From a checkpoint of a small mixture-of-experts model trained on Wikipedia.
Size: 9 layers, width 256, vocabulary 8192, 62.6M parameters.
Below are experts of layer 2 (counted from 0) of a mixture-of-experts language model. Rows are named router (the router's row for the expert), gate (a neuron's input weights, with its number), up (a neuron's input weights, with its number) and show model dimensions 128-255. Each number is 50 + 15 x the weight over its row's rms, rounded and kept within 0 to 99.
After each expert's rows: a language model's description of what the expert responds to. This comes from a sample of Wikipedia text that the model never trained on.

# expert 33
router:37 49 63 39 47 72 35 54 55 55 44 78 40 71 64 59 51 21 47 43 36 72 48 34 49 28 49 72 52 48 28 46 48 86 48 36 51 39 44 38 44 73 67 63 64 69 52 31 25 42 36 29 70 51 38 45 47 46 52 36 51 55 44 60 51 55 43 60 60 43 62 75 41 50 58 61 52 59 61 66 27 62 18 27 42 40 36 75 58 86 66 35 25 81 42 49 44 39 40 24 63 40 39 50 27 32 41 69 38 53 49 58 65 64 48 42 62 50 71 57 42 57 55 37 59 15 37 42
gate0:59 44 28 63 38 72 78 26 21 47 48 43 49 29 35 55 54 37 36 40 23 43 35 46 51 48 32 54 56 49 67 50 70 51 43 39 60 42 45 40 64 25 64 51 29 70 41 73 51 64 42 61 58 69 58 53 24 44 54 50 63 43 51 63 54 48 41 40 30 37 60 22 59 74 28 72 45 38 68 47 40 72 62 55 53 29 39 72 69 51 47 70 70 15 33 60 24 69 54 57 63 39 46 68 71 80 44 55 66 62 64 44 57 58 44 58 37 27 43 79 33 45 53 58 43 62 45 27
up0:61 42 64 53 50 65 51 18 64 85 39 81 66 47 62 55 59 31 53 43 63 92 36 35 21 42 64 67 57 34 33 53 93 64 47 59 52 61 46 67 53 43 40 87 67 39 49 56 44 31 41 43 79 26 46 67 43 45 43 80 67 54 49 59 58 76 33 34 34 27 71 30 42 37 77 50 61 37 61 61 74 23 58 55 39 42 45 70 54 35 60 37 59 78 59 47 73 58 28 50 71 63 43 79 44 62 48 39 54 32 54 36 14 63 65 43 72 59 37 64 58 68 45 40 33 43 45 56
It responds to: Mid-word consonant pieces

# expert 63
router:54 45 31 54 71 67 58 33 41 60 22 50 42 65 63 56 42 61 41 54 37 37 67 40 70 60 24 34 57 62 61 18 42 42 61 61 48 48 52 55 56 47 51 32 56 55 70 38 41 58 47 40 40 78 48 62 37 50 61 76 29 51 62 77 46 43 68 28 61 23 67 40 49 53 53 34 58 53 36 54 78 42 26 49 71 56 73 54 42 52 55 66 32 21 35 53 60 77 59 81 55 57 60 44 46 18 57 51 71 43 53 38 39 41 70 46 56 62 30 63 42 90 52 45 52 44 48 63
gate0:45 21 46 33 64 64 38 38 65 45 58 73 54 50 45 64 43 54 33 53 32 41 46 54 37 62 40 16 54 59 80 36 57 61 55 55 61 71 27 53 60 18 39 75 64 35 32 67 36 65 68 64 38 49 39 50 37 48 28 43 41 41 69 57 72 39 55 43 38 54 51 76 60 70 89 52 58 60 37 53 29 44 29 46 38 82 36 52 48 29 45 68 26 67 32 37 79 49 57 44 49 46 35 48 45 58 46 42 53 52 61 55 41 70 39 60 41 64 49 85 42 34 33 54 19 64 29 73
up0:56 45 54 62 73 68 37 37 48 28 33 63 60 46 61 53 44 17 48 57 34 54 52 60 50 60 34 64 32 54 57 41 80 36 83 31 48 20 39 75 55 45 62 36 49 45 54 41 40 56 75 62 65 77 57 60 28 36 39 41 33 57 58 76 46 83 60 30 33 39 44 49 43 43 74 51 58 33 55 55 25 48 43 54 28 72 36 32 31 75 42 39 45 66 50 45 61 51 68 63 65 47 48 39 58 18 32 37 55 53 54 43 48 56 68 67 60 66 43 74 45 63 31 66 48 38 69 40
It responds to: Auxiliaries and copulas

# expert 31
router:56 25 42 67 57 55 58 49 85 52 22 50 60 63 52 23 49 32 63 62 41 64 33 41 67 52 20 61 70 31 28 59 49 24 23 34 67 58 36 33 45 49 27 43 45 43 41 46 55 52 58 46 48 49 62 50 38 57 46 77 74 54 33 63 49 49 50 55 24 34 80 76 62 66 33 47 68 50 60 43 44 41 51 38 69 43 49 50 48 68 49 51 67 34 28 50 43 63 63 50 62 38 63 58 24 61 39 40 51 55 58 36 10 51 27 53 47 33 75 33 93 44 44 63 19 48 52 59
gate0:76 44 45 46 55 67 24 62 70 57 52 56 44 27 59 53 39 24 74 28 06 32 55 48 74 69 57 49 74 60 33 59 88 42 39 37 55 62 58 50 82 44 65 33 66 37 40 65 58 71 57 51 48 18 86 46 32 47 50 33 44 64 40 37 65 70 56 25 35 58 37 36 62 46 66 54 50 53 37 37 48 66 44 58 57 25 24 40 50 43 62 52 50 30 43 41 17 68 39 50 45 48 68 61 48 62 27 60 76 48 34 46 45 53 65 38 65 43 46 57 38 42 27 50 18 61 46 66
up0:56 35 09 58 65 34 57 60 51 81 59 49 14 30 45 45 59 68 50 67 48 40 20 52 28 44 23 20 63 60 67 39 57 41 55 48 57 60 59 67 65 28 57 33 60 58 68 16 36 50 53 35 37 52 56 77 52 55 38 32 62 48 45 65 58 57 63 33 44 50 76 66 45 68 50 79 73 58 34 47 40 55 53 36 58 54 51 50 49 71 26 54 36 17 17 52 63 30 51 35 77 45 44 37 71 43 76 34 64 55 42 57 37 47 40 65 50 45 49 53 68 32 36 57 26 79 19 38
It responds to: Numbers and paragraph breaks

# expert 16
router:35 46 37 44 36 29 43 46 46 59 25 46 51 24 43 56 63 29 49 72 57 83 75 43 32 51 53 60 70 60 71 43 42 41 39 31 28 42 36 46 68 46 60 54 29 57 70 57 55 64 52 41 62 37 62 41 32 52 53 30 57 36 54 83 46 52 33 54 35 63 35 10 74 44 82 54 62 51 74 44 25 74 53 47 50 47 28 40 50 52 53 27 79 45 45 54 51 46 47 45 66 67 73 88 55 67 83 40 64 43 50 51 27 54 33 46 79 46 56 44 59 69 30 60 59 71 48 30
gate0:41 49 28 63 54 35 56 36 75 55 44 38 34 46 69 31 47 61 80 51 65 37 60 36 56 54 54 36 56 71 22 34 21 31 53 54 47 49 44 27 48 20 49 84 41 56 54 47 46 67 44 64 70 62 35 57 48 51 57 81 40 79 50 39 52 60 53 53 34 53 39 55 54 45 68 58 45 64 69 53 38 67 55 50 53 54 56 31 34 44 69 60 41 67 45 63 28 44 52 54 57 37 58 48 37 57 43 57 45 33 44 51 24 28 61 46 49 64 54 37 62 51 57 50 38 28 22 53
up0:36 81 63 21 64 60 51 39 28 24 35 63 68 23 69 50 33 47 37 62 48 49 49 55 50 39 37 47 42 53 44 75 56 51 28 65 53 37 44 63 48 42 36 60 38 70 77 44 76 41 50 66 81 39 52 55 38 52 62 37 45 45 84 41 46 47 43 56 61 53 25 50 40 41 57 52 52 65 64 60 19 49 49 67 52 20 69 30 33 56 56 28 44 44 47 68 12 58 54 53 44 47 50 46 46 34 99 70 69 52 21 40 60 51 62 76 16 21 66 49 47 36 46 44 46 29 51 56
It responds to: Arts and family nouns

# expert 8
router:34 27 42 46 52 40 78 63 44 48 50 51 85 59 67 46 48 44 32 66 67 28 56 32 42 22 30 73 54 53 58 50 59 56 49 79 56 55 40 40 48 13 40 52 48 34 54 29 53 50 76 54 25 29 58 24 58 06 63 44 58 37 53 38 29 42 49 52 35 55 56 57 64 50 35 36 44 27 30 66 42 64 70 45 49 48 39 61 61 48 20 44 64 53 37 76 48 45 44 78 78 81 59 62 62 49 55 49 27 35 47 52 51 53 34 31 70 45 64 41 40 59 64 80 38 79 39 45
gate0:53 60 42 65 43 38 61 48 49 45 68 50 75 51 37 31 31 54 68 45 73 21 39 26 38 40 41 36 67 65 56 61 35 69 45 65 45 48 50 33 36 47 55 58 88 32 26 54 56 58 48 60 34 39 42 33 76 03 41 45 64 51 42 60 58 39 44 53 29 32 57 37 37 73 74 38 52 60 50 36 45 34 99 66 33 67 86 52 99 39 46 72 36 55 41 76 60 51 87 40 32 52 63 55 30 70 48 31 57 31 43 31 44 37 36 45 63 59 40 71 67 37 45 61 48 48 37 34
up0:36 55 63 29 68 57 31 76 42 57 36 52 30 43 41 33 27 62 36 26 57 73 43 65 51 77 56 19 47 48 57 25 63 77 50 39 45 47 43 55 39 38 82 52 08 51 73 31 17 46 52 69 42 60 73 49 35 61 56 37 51 64 82 41 78 54 14 48 51 49 53 61 62 58 66 59 62 49 48 52 39 45 30 68 38 20 63 40 56 68 28 59 68 49 82 62 46 44 52 32 61 45 33 65 57 53 46 68 49 20 62 41 62 55 66 40 41 40 48 34 48 62 53 59 34 53 66 47
It responds to: Abstract noun suffixes

# expert 53
router:41 39 67 87 16 60 60 48 27 43 28 52 44 33 60 53 65 51 61 59 44 50 83 43 49 30 35 52 81 59 34 59 51 62 58 59 69 47 42 36 32 18 44 59 38 48 52 34 52 46 27 53 63 51 33 58 29 54 86 40 41 52 53 53 59 52 34 40 36 58 79 47 59 55 35 73 79 34 57 47 40 58 43 50 74 32 67 59 48 51 78 40 58 33 38 35 38 29 65 70 37 55 46 39 75 39 43 38 58 34 46 41 26 72 55 52 53 80 36 83 48 47 59 43 49 77 39 73
gate0:42 65 28 42 42 60 49 47 58 25 47 63 54 66 78 57 49 44 39 35 40 44 38 51 54 59 67 56 77 50 55 34 49 38 64 41 27 97 62 84 60 62 56 49 48 15 54 37 40 37 54 56 53 57 55 59 35 59 24 57 47 49 56 32 77 64 69 65 48 58 57 51 58 39 58 48 40 67 51 66 26 64 68 60 68 41 78 51 37 27 46 39 63 31 59 66 59 66 38 55 50 17 73 61 72 70 70 36 27 65 22 54 42 58 65 25 47 45 41 43 57 33 49 31 72 30 44 22
up0:57 67 54 54 54 71 35 36 38 60 36 32 38 85 53 51 33 63 35 87 51 65 56 47 45 59 45 61 66 28 44 67 11 53 63 39 55 53 42 58 60 71 75 77 31 59 43 80 42 49 26 79 89 17 37 30 37 47 37 64 74 45 32 47 65 55 65 64 36 65 33 20 44 46 41 60 31 45 44 46 52 54 41 55 40 67 34 62 50 43 42 49 60 28 39 40 58 35 65 55 63 61 61 62 32 65 74 44 35 33 48 66 46 64 80 52 43 44 38 46 47 21 17 19 40 33 60 66
It responds to: Quantifiers and descriptive adjectives

# expert 37
router:77 33 48 48 29 81 50 43 47 66 61 56 58 53 56 55 46 36 50 60 31 56 38 56 61 51 62 52 31 37 90 65 52 56 54 53 33 62 51 27 39 33 24 31 63 31 56 42 37 74 43 49 45 58 19 49 35 67 16 25 56 47 54 59 62 29 61 60 82 59 46 55 40 66 71 38 44 68 51 60 66 46 75 39 49 43 49 71 46 56 49 65 76 69 63 55 65 54 67 43 48 71 61 59 36 21 37 28 41 70 38 69 41 63 34 43 39 43 40 38 28 27 53 46 66 36 32 78
gate0:46 63 41 60 28 73 78 56 37 62 36 37 43 33 33 59 48 67 68 44 72 68 63 54 29 60 41 30 31 33 67 36 29 47 55 63 28 34 52 42 56 43 49 66 50 81 47 48 55 44 57 46 17 69 52 44 34 63 43 60 66 33 48 66 33 61 50 52 60 46 63 48 36 61 41 43 43 29 29 71 51 53 69 62 33 36 71 47 41 62 53 69 68 37 25 71 66 40 45 59 31 49 46 47 27 39 48 68 40 46 40 46 41 54 47 67 61 34 64 47 27 28 67 35 37 65 44 54
up0:46 16 68 29 39 30 27 60 57 31 81 49 36 53 62 71 76 62 69 58 54 51 54 54 63 26 57 63 14 57 30 60 26 21 22 23 68 39 41 72 44 31 35 59 71 49 28 45 37 57 46 36 19 22 61 48 70 63 30 52 55 50 42 63 50 40 57 39 39 77 52 33 36 84 54 38 45 48 48 58 32 59 56 42 30 52 65 45 37 35 35 27 65 50 50 61 56 50 60 44 65 81 87 58 26 57 38 80 37 46 44 54 51 41 39 41 34 50 45 57 56 19 42 47 78 52 51 37
It responds to: Mid-word pieces, quantifiers

# expert 46
router:56 48 28 74 69 54 49 38 32 34 67 59 37 56 50 44 69 76 37 50 34 45 49 51 41 16 36 50 67 46 45 38 26 56 49 16 55 46 66 39 62 57 39 41 62 46 65 46 59 79 45 56 58 34 56 22 63 79 46 77 39 27 72 29 60 75 36 65 71 51 57 71 72 48 63 35 38 49 71 25 29 35 61 57 48 33 48 30 40 29 62 42 53 59 40 27 48 58 72 42 55 59 53 57 67 92 49 42 36 47 70 76 61 35 52 57 47 81 58 27 38 73 43 25 41 25 26 64
gate0:49 55 63 26 62 52 68 39 52 66 45 33 35 26 34 44 33 61 09 35 20 73 47 58 77 27 22 51 33 49 45 55 58 61 52 36 46 60 59 71 83 63 54 66 49 54 58 54 28 40 46 46 35 53 63 60 33 53 54 34 42 41 59 70 24 38 43 39 51 43 46 51 46 60 52 66 47 36 57 50 38 80 51 65 38 59 61 60 32 63 45 33 64 52 47 54 33 36 51 40 34 67 56 43 65 33 38 72 39 54 55 52 42 60 59 62 47 47 31 39 50 61 53 30 47 50 38 39
up0:48 36 27 38 52 66 45 59 59 51 36 16 72 37 53 42 48 35 83 57 57 56 60 45 37 20 15 65 62 70 39 21 79 39 60 54 36 35 33 64 55 71 53 52 37 34 35 30 44 31 30 34 52 34 48 39 71 77 55 77 40 41 34 56 66 50 28 34 78 66 25 59 61 74 41 44 44 54 46 84 65 48 36 63 36 68 60 24 57 60 49 49 48 34 47 68 67 57 44 55 51 81 76 54 65 50 46 58 54 54 41 27 44 30 30 52 43 47 28 31 39 21 44 50 77 43 34 59
It responds to: Closing quotes and brackets

# expert 26
router:70 53 55 38 64 55 38 58 67 54 37 78 37 25 40 41 39 60 43 22 18 67 70 69 26 56 48 65 37 45 59 68 41 47 95 49 58 46 65 46 40 41 73 20 56 44 46 42 27 67 82 40 62 56 38 37 71 36 71 58 58 71 55 62 17 31 42 53 55 61 12 55 48 54 40 55 45 51 52 40 21 57 70 61 31 60 48 79 71 31 61 28 29 71 42 38 39 46 46 27 50 32 44 63 62 41 89 61 46 56 14 26 54 39 23 30 60 57 23 73 68 26 62 35 78 52 41 39
gate0:42 56 62 62 76 31 34 61 49 66 23 52 31 55 20 55 53 53 35 70 51 53 65 44 61 17 45 55 28 39 56 36 52 66 56 54 50 81 44 49 57 49 37 72 81 27 55 39 47 47 59 58 65 38 39 53 58 45 48 36 35 56 43 66 48 51 60 66 43 47 48 63 70 38 86 27 54 20 47 64 64 72 47 48 42 75 52 39 33 36 72 39 53 53 41 56 39 43 50 38 52 46 38 78 54 53 69 46 99 69 56 67 61 45 53 33 57 53 39 68 55 51 57 58 61 42 88 33
up0:33 58 79 47 47 52 34 05 44 47 60 39 42 24 48 54 58 57 54 51 48 70 56 50 37 77 24 53 29 57 36 44 32 38 40 49 55 76 65 47 82 49 36 49 72 44 28 45 31 63 42 63 45 46 37 75 69 32 71 45 70 47 52 34 33 33 33 56 44 43 21 75 30 44 48 65 42 46 80 10 30 75 34 88 34 76 46 42 43 61 49 74 54 37 42 60 40 41 56 42 38 72 54 65 31 59 45 61 56 50 41 62 35 32 64 46 47 59 48 70 40 48 45 28 28 37 46 39
It responds to: Surname and placename endings

# expert 6
router:39 31 72 42 43 42 50 58 61 39 44 80 60 58 49 66 24 45 45 42 64 43 36 61 68 33 32 20 50 45 43 47 81 54 50 54 87 61 60 43 42 51 34 46 50 61 25 37 42 30 30 48 47 35 44 64 45 37 51 55 25 63 48 42 19 41 75 60 31 41 70 54 63 54 57 57 69 59 62 00 33 34 57 67 36 47 54 61 51 49 63 60 39 45 19 49 41 60 44 46 28 42 65 37 58 64 46 40 43 23 25 18 27 70 53 84 60 29 52 68 73 60 46 59 69 69 71 46
gate0:66 61 63 21 36 54 75 60 35 39 68 64 74 58 31 28 64 49 53 37 36 65 49 22 92 78 44 44 52 21 47 70 87 69 52 44 52 47 77 47 46 55 32 51 44 56 45 44 64 73 25 32 49 24 43 31 49 50 52 73 43 45 41 57 27 31 57 50 56 44 49 36 43 67 62 56 85 60 47 64 59 27 59 55 41 31 49 38 60 25 59 20 60 44 56 35 29 81 87 35 54 48 45 68 16 55 43 69 62 47 35 44 48 43 43 44 49 50 36 64 66 25 49 61 38 76 72 36
up0:63 70 33 42 31 66 61 47 32 66 36 24 27 41 59 57 38 47 87 39 64 48 47 54 20 45 54 66 36 54 61 45 47 31 56 68 36 62 40 70 24 68 60 85 63 66 31 72 37 62 46 76 49 71 43 56 61 53 54 53 40 38 58 71 71 64 56 42 74 47 59 75 47 36 36 36 48 51 63 51 52 73 41 56 67 54 40 43 48 50 34 41 32 35 47 58 56 45 43 60 47 51 27 22 49 54 34 15 44 47 60 53 40 33 56 41 73 51 51 64 25 18 20 58 33 46 56 63
It responds to: Digits in numbers

# expert 41
router:42 53 67 49 45 49 45 47 64 49 45 64 59 55 46 73 52 72 41 33 99 55 60 31 53 61 37 39 33 51 64 62 40 51 48 39 49 49 67 44 44 68 49 59 55 49 66 60 65 53 63 54 66 72 54 49 62 49 45 57 76 30 56 71 36 48 50 65 49 62 47 58 38 30 35 35 58 48 31 98 56 46 65 50 51 61 53 49 17 62 44 74 23 44 53 36 27 43 63 52 06 30 20 37 30 52 45 65 58 82 52 39 45 69 49 32 34 83 36 64 33 48 45 38 68 63 39 49
gate0:34 52 67 37 40 37 24 41 50 19 43 62 62 17 38 39 25 58 73 37 56 62 77 43 14 64 56 24 32 32 34 45 72 61 51 40 85 70 45 29 45 84 56 76 43 53 62 33 35 48 69 52 51 54 45 58 69 59 10 60 32 30 33 48 50 46 46 73 33 31 53 64 72 59 51 30 25 48 57 57 82 61 69 50 58 41 50 42 47 57 26 52 28 26 27 80 48 39 69 44 46 58 79 43 45 42 36 38 71 45 44 43 37 60 60 35 72 52 60 56 73 24 70 60 56 64 47 28
up0:32 27 25 69 50 47 51 55 52 44 66 26 46 71 54 50 62 52 43 64 57 65 70 70 45 56 42 77 42 38 66 51 28 38 39 34 51 38 71 41 41 66 39 56 39 60 85 40 80 45 59 39 64 83 35 45 27 20 53 42 51 59 58 42 56 52 29 48 64 56 31 24 62 50 48 70 56 45 38 60 57 64 54 57 24 64 73 47 70 29 75 51 46 63 29 59 40 60 31 44 41 58 46 45 26 41 22 59 65 40 46 40 36 18 69 32 40 70 42 27 47 64 63 36 55 59 64 34
It responds to: Adverbs and -ly suffixes

# expert 48
router:35 54 24 59 58 16 53 57 48 34 47 56 56 46 53 72 39 69 36 31 49 74 25 38 41 43 22 45 61 41 64 50 48 40 50 58 53 40 38 52 55 24 54 72 41 48 48 26 68 56 45 26 57 55 40 71 53 20 69 82 16 63 58 71 42 36 57 40 49 35 61 64 77 49 44 99 41 65 31 43 69 73 26 67 62 63 50 64 28 60 42 28 70 34 61 60 41 27 72 76 35 69 57 57 73 35 53 56 33 51 65 64 43 21 49 63 59 44 40 37 40 61 51 33 47 63 65 33
gate0:59 41 52 54 51 46 51 56 56 90 69 41 39 49 56 48 35 46 66 45 48 58 51 65 67 68 61 54 46 49 43 52 45 34 22 54 29 51 62 53 45 18 19 67 59 57 10 47 51 57 53 48 74 44 37 70 32 24 36 83 66 81 38 33 36 82 50 55 47 35 62 35 51 53 63 43 41 34 53 50 30 49 49 04 43 87 54 51 35 31 61 45 85 68 61 53 26 41 53 52 32 17 56 52 69 35 77 47 53 66 58 77 58 56 80 64 33 70 33 65 45 38 67 57 39 33 31 63
up0:42 50 46 65 47 44 44 69 52 55 16 34 55 48 41 35 73 41 67 44 44 42 76 25 53 48 31 54 64 53 34 57 79 36 32 51 51 69 62 46 51 70 49 44 57 38 35 55 73 49 75 31 51 51 90 77 60 57 66 22 40 27 64 38 50 50 28 23 53 61 50 74 67 56 31 68 36 34 35 37 31 45 31 33 45 50 55 40 37 35 56 25 32 16 17 51 30 29 44 65 34 57 56 53 72 69 49 47 58 55 47 73 60 36 50 43 66 64 54 43 38 25 51 75 43 50 62 44
It responds to: Clause-linking words

# expert 14
router:40 55 57 34 72 88 29 21 39 47 51 38 34 70 29 46 61 38 65 53 71 38 51 79 22 51 70 62 69 47 32 74 45 46 26 50 32 45 50 55 67 38 27 45 69 21 52 57 51 43 21 54 47 41 71 52 36 80 62 66 58 51 61 66 37 43 59 60 46 44 36 61 56 39 33 63 39 66 59 60 51 73 73 60 35 54 45 49 60 45 39 43 38 39 38 39 74 40 51 59 50 43 26 50 75 73 51 82 50 79 34 49 68 72 37 46 63 62 60 67 37 32 42 38 46 38 63 54
gate0:69 47 82 63 53 75 73 46 53 44 42 88 55 65 09 63 37 78 44 54 26 52 49 44 33 49 32 14 48 36 37 47 46 20 80 21 50 64 40 54 64 55 60 45 23 66 80 63 50 43 21 04 33 45 47 54 40 50 46 61 62 63 60 44 39 45 50 67 55 43 40 78 40 31 59 69 58 62 52 48 58 46 38 67 61 39 47 52 34 37 39 61 42 47 58 37 43 58 41 49 69 51 56 40 51 41 59 71 30 45 60 47 24 12 44 46 58 39 66 57 44 27 26 43 46 48 20 44
up0:62 57 67 62 58 47 51 41 50 56 67 37 69 61 48 37 70 56 38 42 52 70 35 50 55 64 53 36 59 36 72 50 65 71 42 51 54 56 59 21 67 39 49 16 23 35 45 57 45 42 29 26 42 59 73 46 51 72 48 29 45 32 48 61 45 69 54 45 59 62 49 43 83 42 65 26 61 39 39 55 51 58 39 53 75 51 49 35 62 42 39 68 57 35 13 31 57 63 29 56 35 13 27 53 56 50 60 58 25 45 44 56 56 08 31 54 29 42 54 54 42 58 21 57 44 70 38 47
It responds to: Final -y and round numbers

# expert 30
router:30 48 20 65 28 39 48 47 16 45 51 51 65 32 29 67 53 61 50 31 59 16 53 51 53 66 30 35 44 51 55 21 48 60 77 54 67 57 19 44 58 50 56 51 45 73 69 29 46 34 39 58 54 55 30 33 51 55 64 63 31 42 84 61 74 35 48 43 28 35 73 38 70 62 57 52 50 20 64 44 88 58 63 50 47 36 48 22 52 61 58 54 26 57 42 53 45 39 36 64 56 51 69 40 37 41 69 44 70 44 60 46 26 61 49 70 87 70 75 67 45 69 52 53 53 34 32 45
gate0:30 28 41 59 50 55 37 25 71 56 26 58 49 45 39 52 32 86 25 69 59 27 54 40 51 29 31 71 74 36 43 38 35 47 35 44 37 53 66 36 66 48 41 48 41 46 34 62 68 58 60 52 44 64 68 57 63 50 33 49 44 33 52 60 44 57 39 53 50 38 51 28 66 62 35 68 73 45 67 55 55 62 39 73 56 56 45 12 52 19 38 63 48 89 29 66 36 26 62 55 46 51 62 34 31 45 28 52 60 40 45 53 57 66 48 30 73 60 54 40 18 61 51 46 58 47 68 26
up0:33 40 66 48 42 50 56 61 67 56 28 51 48 40 25 30 48 60 76 57 36 63 50 60 44 42 45 50 45 12 63 46 47 37 54 59 70 25 50 55 34 27 82 49 45 66 56 59 47 72 69 52 56 43 68 47 68 64 55 75 57 53 45 47 37 24 46 52 48 43 29 50 17 24 35 48 39 69 41 33 46 39 62 40 44 60 46 56 20 78 45 68 42 23 62 67 44 24 46 57 68 34 58 28 54 49 52 60 50 39 71 28 44 25 83 41 51 53 33 41 50 41 40 41 69 57 49 36
It responds to: Common nouns after determiners

# expert 54
router:62 29 55 63 27 44 82 30 74 41 38 46 63 57 80 46 62 51 59 73 55 73 51 72 56 54 62 38 59 34 53 41 53 30 25 62 32 32 66 52 29 52 68 48 76 60 59 44 51 65 62 66 18 75 76 48 46 29 44 39 43 54 47 54 53 45 47 52 22 72 64 19 42 68 54 53 42 50 16 52 27 38 17 38 61 35 60 55 50 74 57 39 51 38 69 58 46 35 58 43 50 55 40 29 60 43 41 25 54 44 59 69 59 56 62 53 34 45 35 65 34 42 37 53 24 50 51 67
gate0:49 35 59 37 27 63 45 80 32 47 42 53 60 69 59 48 37 30 38 76 48 67 42 47 45 25 24 45 99 63 80 73 56 51 28 53 34 45 62 76 56 73 54 34 73 59 42 42 53 45 60 55 55 47 68 87 52 36 52 71 62 44 35 25 47 24 40 52 68 40 30 24 32 90 65 45 26 32 21 46 34 26 56 18 49 35 32 53 45 51 49 53 64 44 54 40 41 50 58 51 68 37 47 43 60 64 61 48 42 59 45 52 37 67 51 56 43 44 59 54 49 47 75 26 24 48 37 41
up0:68 65 53 44 32 72 26 92 50 44 53 45 46 48 59 57 48 36 60 35 63 43 48 13 71 83 50 67 56 67 66 49 41 53 37 32 42 50 20 55 13 42 31 51 51 54 56 35 36 55 47 32 45 27 51 65 47 44 40 33 26 51 40 75 46 42 31 67 77 58 55 81 49 30 88 72 39 43 48 53 42 20 35 30 67 53 40 45 29 55 53 34 65 38 67 64 73 75 37 43 55 22 35 42 66 70 56 61 42 70 62 45 56 47 29 68 51 65 52 62 39 68 62 34 78 23 59 44
It responds to: Short word-start pieces

# expert 0
router:62 46 53 24 53 61 50 52 68 32 50 44 53 52 33 49 43 43 25 72 75 54 64 75 75 24 44 20 63 35 45 36 61 74 48 63 70 77 50 65 68 57 72 45 45 49 51 51 44 41 68 41 50 44 59 87 35 35 69 44 43 42 62 47 69 49 53 34 64 68 60 62 52 87 35 53 48 58 50 62 77 69 43 27 64 54 57 38 51 43 77 80 47 20 32 49 29 48 61 51 24 56 61 49 79 41 44 55 63 34 38 75 49 34 63 68 47 61 66 48 34 47 40 67 39 64 67 46
gate0:44 59 62 43 36 46 51 53 65 66 37 24 69 38 53 27 62 49 55 69 27 44 52 35 29 35 56 13 46 51 52 41 49 55 61 50 63 47 62 69 69 25 58 60 46 32 69 51 30 48 77 56 30 08 65 59 93 70 54 63 61 49 73 53 53 57 49 46 45 55 58 82 44 35 49 75 54 48 50 37 58 58 62 70 43 62 48 60 38 62 37 55 53 34 70 37 31 31 53 47 24 32 59 56 70 50 47 39 73 37 46 53 24 43 39 35 37 27 61 61 57 34 46 62 69 44 88 40
up0:43 51 52 75 20 26 57 60 57 35 44 56 54 37 28 13 63 41 66 51 21 42 79 51 43 50 48 50 28 68 58 57 81 70 56 42 56 64 51 19 51 59 51 62 61 34 36 34 66 45 39 53 41 36 59 55 57 82 75 68 78 34 69 29 53 33 70 75 39 48 56 75 40 47 39 65 76 45 19 43 47 56 35 45 30 81 69 49 85 68 21 74 22 61 37 52 78 65 25 52 32 64 38 72 37 43 39 53 56 33 37 50 52 71 56 67 71 45 38 30 64 50 66 53 59 47 93 56
It responds to: Articles and conjunctions

# expert 39
router:48 89 50 62 55 57 79 82 18 59 49 50 34 54 39 61 63 68 55 50 51 52 50 42 48 35 62 49 35 76 59 39 27 61 61 49 72 54 56 67 49 40 49 27 43 27 52 68 46 63 58 52 36 44 33 50 26 38 64 17 81 54 45 37 50 49 42 53 87 63 17 64 21 29 61 55 43 29 43 69 52 32 76 62 56 36 39 57 56 45 37 37 46 67 45 30 25 64 60 49 45 27 28 28 78 61 26 50 22 54 49 49 64 45 60 43 50 64 49 59 20 81 29 40 69 43 55 52
gate0:54 66 45 57 43 69 30 68 41 27 60 13 47 47 43 47 52 66 84 39 49 17 79 47 31 42 47 62 73 49 12 40 74 36 73 55 75 75 67 57 44 51 31 47 67 61 54 34 42 25 69 40 38 56 44 41 47 31 73 33 62 60 52 34 33 41 51 49 52 56 58 46 53 59 73 46 54 75 64 44 32 55 46 47 51 51 37 51 48 27 63 62 65 27 17 49 78 43 53 62 45 52 45 63 45 35 39 36 52 47 75 30 58 49 60 49 59 36 73 19 39 73 60 31 41 58 60 15
up0:46 53 74 44 70 48 23 71 36 49 86 21 22 27 43 69 40 50 38 47 34 35 59 36 20 59 40 50 40 52 35 48 59 48 41 65 76 30 66 45 53 63 67 57 66 47 28 45 41 55 47 38 65 58 63 27 63 41 89 50 51 51 58 58 28 43 44 64 62 84 49 36 30 46 77 56 48 70 29 37 69 64 40 49 49 55 52 52 33 41 64 48 68 58 49 39 83 27 51 62 49 43 52 48 30 72 45 53 65 19 38 09 36 34 67 46 45 39 56 51 70 57 64 51 71 53 63 45
It responds to: Units and percent signs